From a checkpoint of a small mixture-of-experts model trained on Wikipedia.
Size: 11 layers, vocabulary 7247, 56.8M parameters.
Training: a variant of Muon for the experts, 4756 steps.
Below are experts of layer 3 (counted from 0) of a mixture-of-experts language model. Rows are named router (the router's row for the expert) and show model dimensions 0-159. Each number is 500 + 50 x the weight over its row's rms, rounded and kept within 0 to 999. Numbers have three digits each.
After each expert's rows: a language model's description of what the expert responds to. This comes from a sample of Wikipedia text that the model never trained on.

# expert 35
router:419536527410554448575476453493422557508573550462458477454403460604449515497454549527500571477542428480485472527539451492478427443528623506488435441459468590451478513543507569431482406560473544517501484560417539497477543506534534575486473485509476533519520507516458468580519469539442471552503494541443449478496455533594499616524493614541545467489593508518524541461497537515445613483542578455550548565532555553569481480598483457543479490567539488427520492640559464475493421494563443
Country and state names and abbreviations, especially States after United, plus Russia, Australia, Mauritius, U.S., LGBTQ, and some digits inside long numbers.

# expert 3
router:529468464517542479606490455466504542505456546504569512522571579514443438503488512448492499578400442488518537505583533483540466422540397378515460460424588517428427453490457509527526477549510497552337455479386508557422484607492426480523451439510462418439499451638568506463468495501534466575528489454543531511538528474528538591444490570447469537446436496555515465478423515560469461575492504402452506592494516504536492508499409437453536529486507490531479527441519530502486490575446527
Line-initial list dashes and wiki heading equals signs after line breaks, plus table pipes and word starts like pres, ins, includ.

# expert 53
router:496569408495479519544486475514525617483583453559464608534465529488492594470528538521469445527471511415445441507583454497476500572590499512465431459534409515481493545467535500543540558522495470597470545536497505547559522456515548420448495530554387507503564579513526504500488486493475466512406559574458449429480557470440520620543551485430466480444439485536479551486554441550476469533510469540433482493575501461539446471431481431579570589512576475572493438408470546496545338516490545
Final vowel endings of Italian, Spanish and Slavic names and places, such as Andre-a, Alb-ania, Iijim-a, plus articles La, Los, El and UTC in time zones.

# expert 49
router:485512429443457484510463505562430555465518586510469580538523478585535490496430568557459550484563491542500456652579455609466561562471507555502410427638471499573462475462468402508531516486490557474543509430501553500387552485501446484496501526516472535556416623432498463514533510503462518553518526570349454501530490547434493527469490530453519525461531468531555543550496507605505565518446533485591491503529519534523442541481518454562398522446465445470556476542597511527476447465447482
Assorted fragments in technical or foreign text: Deutsch-e, gene ID digits like 00, underscores, hyphens, and stems like compar, journ, ph.

# expert 4
router:487484442418520576530526485508518514417438568482494448440430529526537465565512511400447563507474521480462471481477444450465583463493467533583460461526507525501358545512436494467512527511515494645573552498545563530478478446490465482536551556438520465533475452451519547559486483478561433540483589554548518533455505480499581431478588477519411527546518469458431524444353509515513548487534547560466443615537391415480449449444530507468493438431532460588433512409422554496456499521564467
Pipe and semicolon separators between numeric cells in statistics tables, such as sports records, season stats, election figures.

# expert 62
router:448525440436601533483541480455560556470419467414473564527502398421517553525525491523494451478550567470480395485609485513527455535532548504464485528557371532628501567485506547608536514487495469465529525456515599534444569520485486525546501485590555495512532568422504472477568429517481400537520518526475428459431506464433502533513513501392515473492484572435507538568506470551510455561413483505485518466507532429535511512502533413586383549399443479506552412555524467535549461486436495
Adjective-final suffixes and color or position words before a noun, often in anatomy or biology: skeletal, smooth, mitochondrial, upper, black.

# expert 23
router:424478370488430445552468486519562523567441463438409584571532509498485500537491487390604584485510439453531530505451394473464553535487482449477510471578379485526485443537491425537428549562438477550475488532523599464489475386513505465565510495558481598533587429486520507465463569531546523501434476454482456557565490506517523559578597465492507497507574394481428519441518469523536455459494547516518489510531500565580554452496423506511447511554602516549538390537512533513479532494557488
Opening or second pieces of Central/Eastern European, Turkish and other foreign names, often after Z or K, such as Z-u-yeva, Kr-aków, Kir-sty.

# expert 25
router:530553483456465497473529462487588560454526627503514480446486528498428533521501527454454504465487547475450524398527480509529598496542428490416542549559460465451514542576518503446504382501548490429511604433486441509548435669423494499535417504476600523470482391492555530474539505500513501451586584550565595437542532450567470431518449551554481546491556547549416512490482496486401461473487521480449544573427521514537507528411486484474438485554428482565493556455516595471480488568490496
Prepositions after verbs and participles, chiefly to, into, for, over, about, as in translated into, rerouted to, stated to have.

# expert 13
router:609569428518499542582452481499503553492598578442620541483448490482454511525505504423476522501510537492470459548538405548495411551517473455524515548595474449437577444498457442517394516574474583526444531543467511468469454498529420468475464458500543540473467438497513550512493515373503493500428538488476558425460549567540444494433534559495519555541447431493457562444509570522522455489472468581564475488445564413480587470542623478477533490593573525494586524411539579506468453458433502
The preposition on (also at, along, off) after verbs like based, held, released, before dates and places, e.g. on July 9, on the island.

# expert 30
router:424443500517420567524398437484469518503509436575535399485490536491438426516545550466422497462523617455409501546438444515527431574450483469506529414472531501567510476537492576568496529520610574554387507394528503480548543548476385536534498484492505505512475457539512470531468618550525525526390559473456471486418551483493543572425504482468509475491517474565540432492386509447537453499519501514461572525558518480504414499442363447525505472467559469453439574498497503500571470450470494
Line breaks ending table rows and list items, especially after a pipe or after an entry in a name list.

# expert 17
router:505521516457525394474459443428608543402578496465544544524473501507469537450555483524432509580540496460558552534467436532545535416492514509536439541570491517436457481506453551513466585455467594474487528440442591587490435401511575475529568436489470584506553491570442487509482634451431488536474488414473484567489492403504530414427542468581565535453505525538437442523513510529542496454480492550583452487540546447454527624483510530436526402457473508575432465455494494551523513498442552
Short middle pieces inside longer words and place names, often after a capitalized start, such as sub-mit-ting, Connec-tic-ut, Al-ask-a, plat-forms.

# expert 48
router:504509481428494552500415385475472389430461467531455525485507486551490515483462462460408567466598549504469565487651537581436591470401547513526476564400526477451420511539493471500433496584569461543477476521507554569600497517484401517537507494536476500545506512487531502568481522562493435444444533533502456479476472399530627586405437474530530510466529496495510514493519518423470496550486524481481482491617519534523484522548471531541459488497614480569459449400474509460442395446490491
Final noun suffix pieces before punctuation or line end, such as -ality, -ation, -ology, -ities, quarters, year.

# expert 44
router:382498457449568518513419520481475494496461416483470427500421498424522492522468565489530518492564551533517520540502337505534457473525492446538546497504425508537465534489480494575491654477518520442430472459497557459518531497423531476525469422524493557552503556281530502443495549510435458530503570584433428496511493456542522467509482492457487449530520497473458470548451392527514533551480563446483473478580507535509521526465535480618352460591524513499580508517586481475523493483479516
Word-starting prefixes like pre, non, pro, anti, trans, appro in ordinary and technical prose, as in predicts, pretend, prevented.

# expert 29
router:528531553452525512528572464570398517589444546529511484499454505455491483396588563482458565452505425492487470535545385578540514451563527552543531520513502540440565499477514499413462471456569547521484558501536465505542446458562431434464529553539434486556524487537576578529426491475506480583544461429316488525467515522570525505493490509474504474536610583552505533527538448557499491446558575524499484425540500497446479520406496484447568463578452493511643435456493477494565608485498497
Words starting a new sentence or clause, such as The at sentence or title start, and but, while, which, although after a comma.

# expert 2
router:493356451468514485526481555479495561500488436424499529520486402550510418439514504576535551517475554488499529473534480510463505580474499477494669487444561468419490578456505523491425554551448497509513467518503561531526428501498484441460491510529452407453487510555586438568470509547510579507514450532545438511463433467441528519482481541553518566412526469476533455473507554480446418429356505534472532458532528512508528438488362555434467523602577535534467512491605520531498426533636491
Mid-word pieces and first syllables of South Asian and other non-English names and terms, such as Bh, Raj, Mah-ap-atra, Dh-arm-a.

# expert 61
router:496476494418492539488506481493619520561516495503462500500451480480495518514527534481457570480549457475542480444440492519421553451570581524519539540561457563464530581423422444531455525489498438542476475495525488470658530515566497497519518558550437517624496445594416534557516540472470399483457524544594523554515483511482482544411554488540584476472535459547452463546468435481524525431457488491547408493576503543491505454477425395459545498476600508524480376519447617533562433534623484
First syllables of Spanish, Portuguese and Italian personal and place names in sports tables and cast lists, e.g. Am-orós, Puer-to, Az-arenka.

# expert 16
router:535456540532439485464466500469527473477481467491489506586463583530571452499461509534498536491564501461482561519529454464470596494508440543513463538530536461568345395524509612471534457461561555525513440542455541469460534447407522375420538568458452541477464612479468487542512475495526546563461483508478604470542498430420498486449531457445467533528561429482537495534478520521490563453574462465475578582490464526514542511523553592490429521486482408341420515553422401450499523516559462
Capital letters and pieces inside personal and place names, especially after an initial capital, such as D-aph-ne, W-yn-n, Lincol, Pitts.

# expert 60
router:420556542440560515554517498402458603503488545508509505476509411509485546525579450520436466518502521502483534463582646467469453489617597526473511512630422552472457551531523531575520443576540498451551506583450480464586507519491466525522549505569429492557509508491502452445499492488484469544518456517520474422466513466478479517390424501467481450488559458472492511428534480478401451617437515495456509489484499508565538549484510542591493474385579516552573453553481463595524450545390430
Adjective endings before a noun such as -ical, -ian, -ic, -ational, e.g. philosophical, political, social, American.

# expert 21
router:579502457523577560422472489415485519435524509508567473391569566468465457478473504484495510573533540492536546522468565469499516505520517579539522519472522469518480460469379497573502569484447560385532498438358455453554524559411484465553479549584552452497556519458501435504462508522537498545561440493468524600445495508481409513471420412567450487306568522544448482482536481521454573531467468452377553513478563477490497549468535540467433425481570467537443516505523501488553505463482467
Word-initial stems of nouns before a suffix, like performan(ce), fin, sour(ce), resour, capac, Entertain, mostly in film and music reviews.

# expert 0
router:431502469486562403477577488480513471420537465386540442561440595530440505523483515438600513487497499515407485450446473498542462509461483519484483401476483552429556569532463513555483430530491475456491522536418551535532455563545508508538479542517551488499462508451521483531368462583513428649553492474569475487431564458504553537506462495480515465569617490450456431542427540487442421528497488481541558442527601462515487534478505411550448482398445458467423574504414504435496451547452555
Pipe separators starting table cells in stats or election tables, plus en dashes in scores, such as 6–2 or 38–37.

# expert 8
router:559503496499513497483503493517532584565454540445424464473566449546512588524472476565445465505491497515490525460470551536495498635533575534437461617427506461536561466484490502521519381469519513520569473538570620536532464490511418440528381554616580579467493489569448495486482498492509571486467526495458463436486510596508516422415471465582522507452522484448484513391425558533444418496511450524562421505564591470515429473550414513459512510439551460547545566479532576549546488515432454
Past-tense verbs and verb endings after he/was in biographies, such as educated, matriculated, published, received, founded, aged.

# expert 54
router:572569503518501524526458529407501525536512544464495525494512476465442514473484507410589494491528514453543538583453506471439572419506522492549489406507600447483483438387363490499501499493499486475564458525450505523507508561502536436462568551451499515535459464492428533551476556582499506536458486574425592475444552488545599517519483509518395512496501493648548460527559565543538573547486543425354545518505540525570523532567560607477515421541524525501389488458518504410544454523571477
Word starts and capitalized pieces, chiefly Grand in Grand Prix or Grand Theft Auto, plus pieces like dri-ve, FI-PS, Missou-ri.

# expert 12
router:460517460451580483443502542464564494455474382565431487478474483622414500545467408499482498485466423481500467561488486603528538489521416506460492485387533438447524508484461532526523492497475474470475487560444517560444496479462500533502544531446500454520505507445515506556567576480573587464463470482536428592439463435545588573503484560461523501566456506519441488454483505463535561494545568556436546443500415571373512353512571563521500428492600500588466587508476586494463420461521495
Mid-word pieces of verbs and nouns split across tokens in prose, such as me-ans, ev-ac-uate, de-fec-ted, s-wor-n.

# expert 58
router:474458500367476559425484523453586459510504406547452447419546565541541501545426524465482547541572462461536563517480491493533537550477453416621487489477552503535456523437413436550470561496498412423584496485557462479565511520511555456535452549453443458523428490511504534548558594491524541464511492535571484621513489578461436470503521504547478609479475509511469485477464401529603541469594448471468450467565489536466512415528525554427526430456567470455454434469523579405538491566541515
Word stems in sports and news reporting, such as COVID, inn in innings, season, assist, promo, differ in goal difference.

# expert 52
router:586438473456429589390445530446462466457511466508522507335535460520462433499551548524485513591552443518503502577505531461499567515548567513596484499491556491519518487399495437567597602449474544478490569443442519459523507530473545402492544531479457491541434455438428540563491507455516570577511540552422502582467489442452547490484457552472416560408571516552496459434525504490469534576453559476546444488466493479499576540386415536487527472533571562532490523492452495520508536400519518
Opening stems of longer words after an article, especially produc in music production text, plus sw, fac, portr, struc, architec.

# expert 28
router:459533448580395471423546471490538497499505512434574562551475526445463454547509497495542488469449536487456555495480472521509472469500498446495559529536477440493522491489543519548452470514616555532591537469528470563517488483549518476492484572442484532485537510566553414569557473403512431456474527445453502415488526502466435370511488461584487479553399492491470431459426543440455561500511509568590551636472559449551477457504624475523483531501565557463499570401564497457667504544477423
The word of, and sometimes among, joining nouns in phrases like Return of the King, one of the, Secretary of.

# expert 41
router:424471491489478483604494535449496580485559465510545558494454384455512513449477564407493516424493476461512453565482488400473474496540519516524479455503541498407475547515515472515483374520421442591464518519536558563580462492550451404421524466453425389513523509505557531556516507608462483525493499544458385542474471372456429480486505561490527532558507492488585499503553586586482455493515500479489464499473510442581420478547476597455482558518547533516544446573511594453514495579614500
Direction words starting place names, like South Africa, North Carolina, Central, plus endings of South Asian names and words like Bhut-an, Me-thod-ist.

# expert 7
router:462559468480505532524561440488455494455548531494373454446486543537495564412506551456532531504486541455479401467534504452505459479503457517517539503402512496480474523454486487445601524525596495488517669419431525479441501430601482540525420581512542455508497492427465521580504497414510487554530535585433529510448572466518572537493472498517475512459647511559462496488515444622383521548390518570521499461533549440522430521496452461425459517484533425446501534432458487461454458450527547
The pipe separator that closes a cell in Wikipedia tables such as chart certifications, medal tables and track lists, plus word starts like prec, over, dam.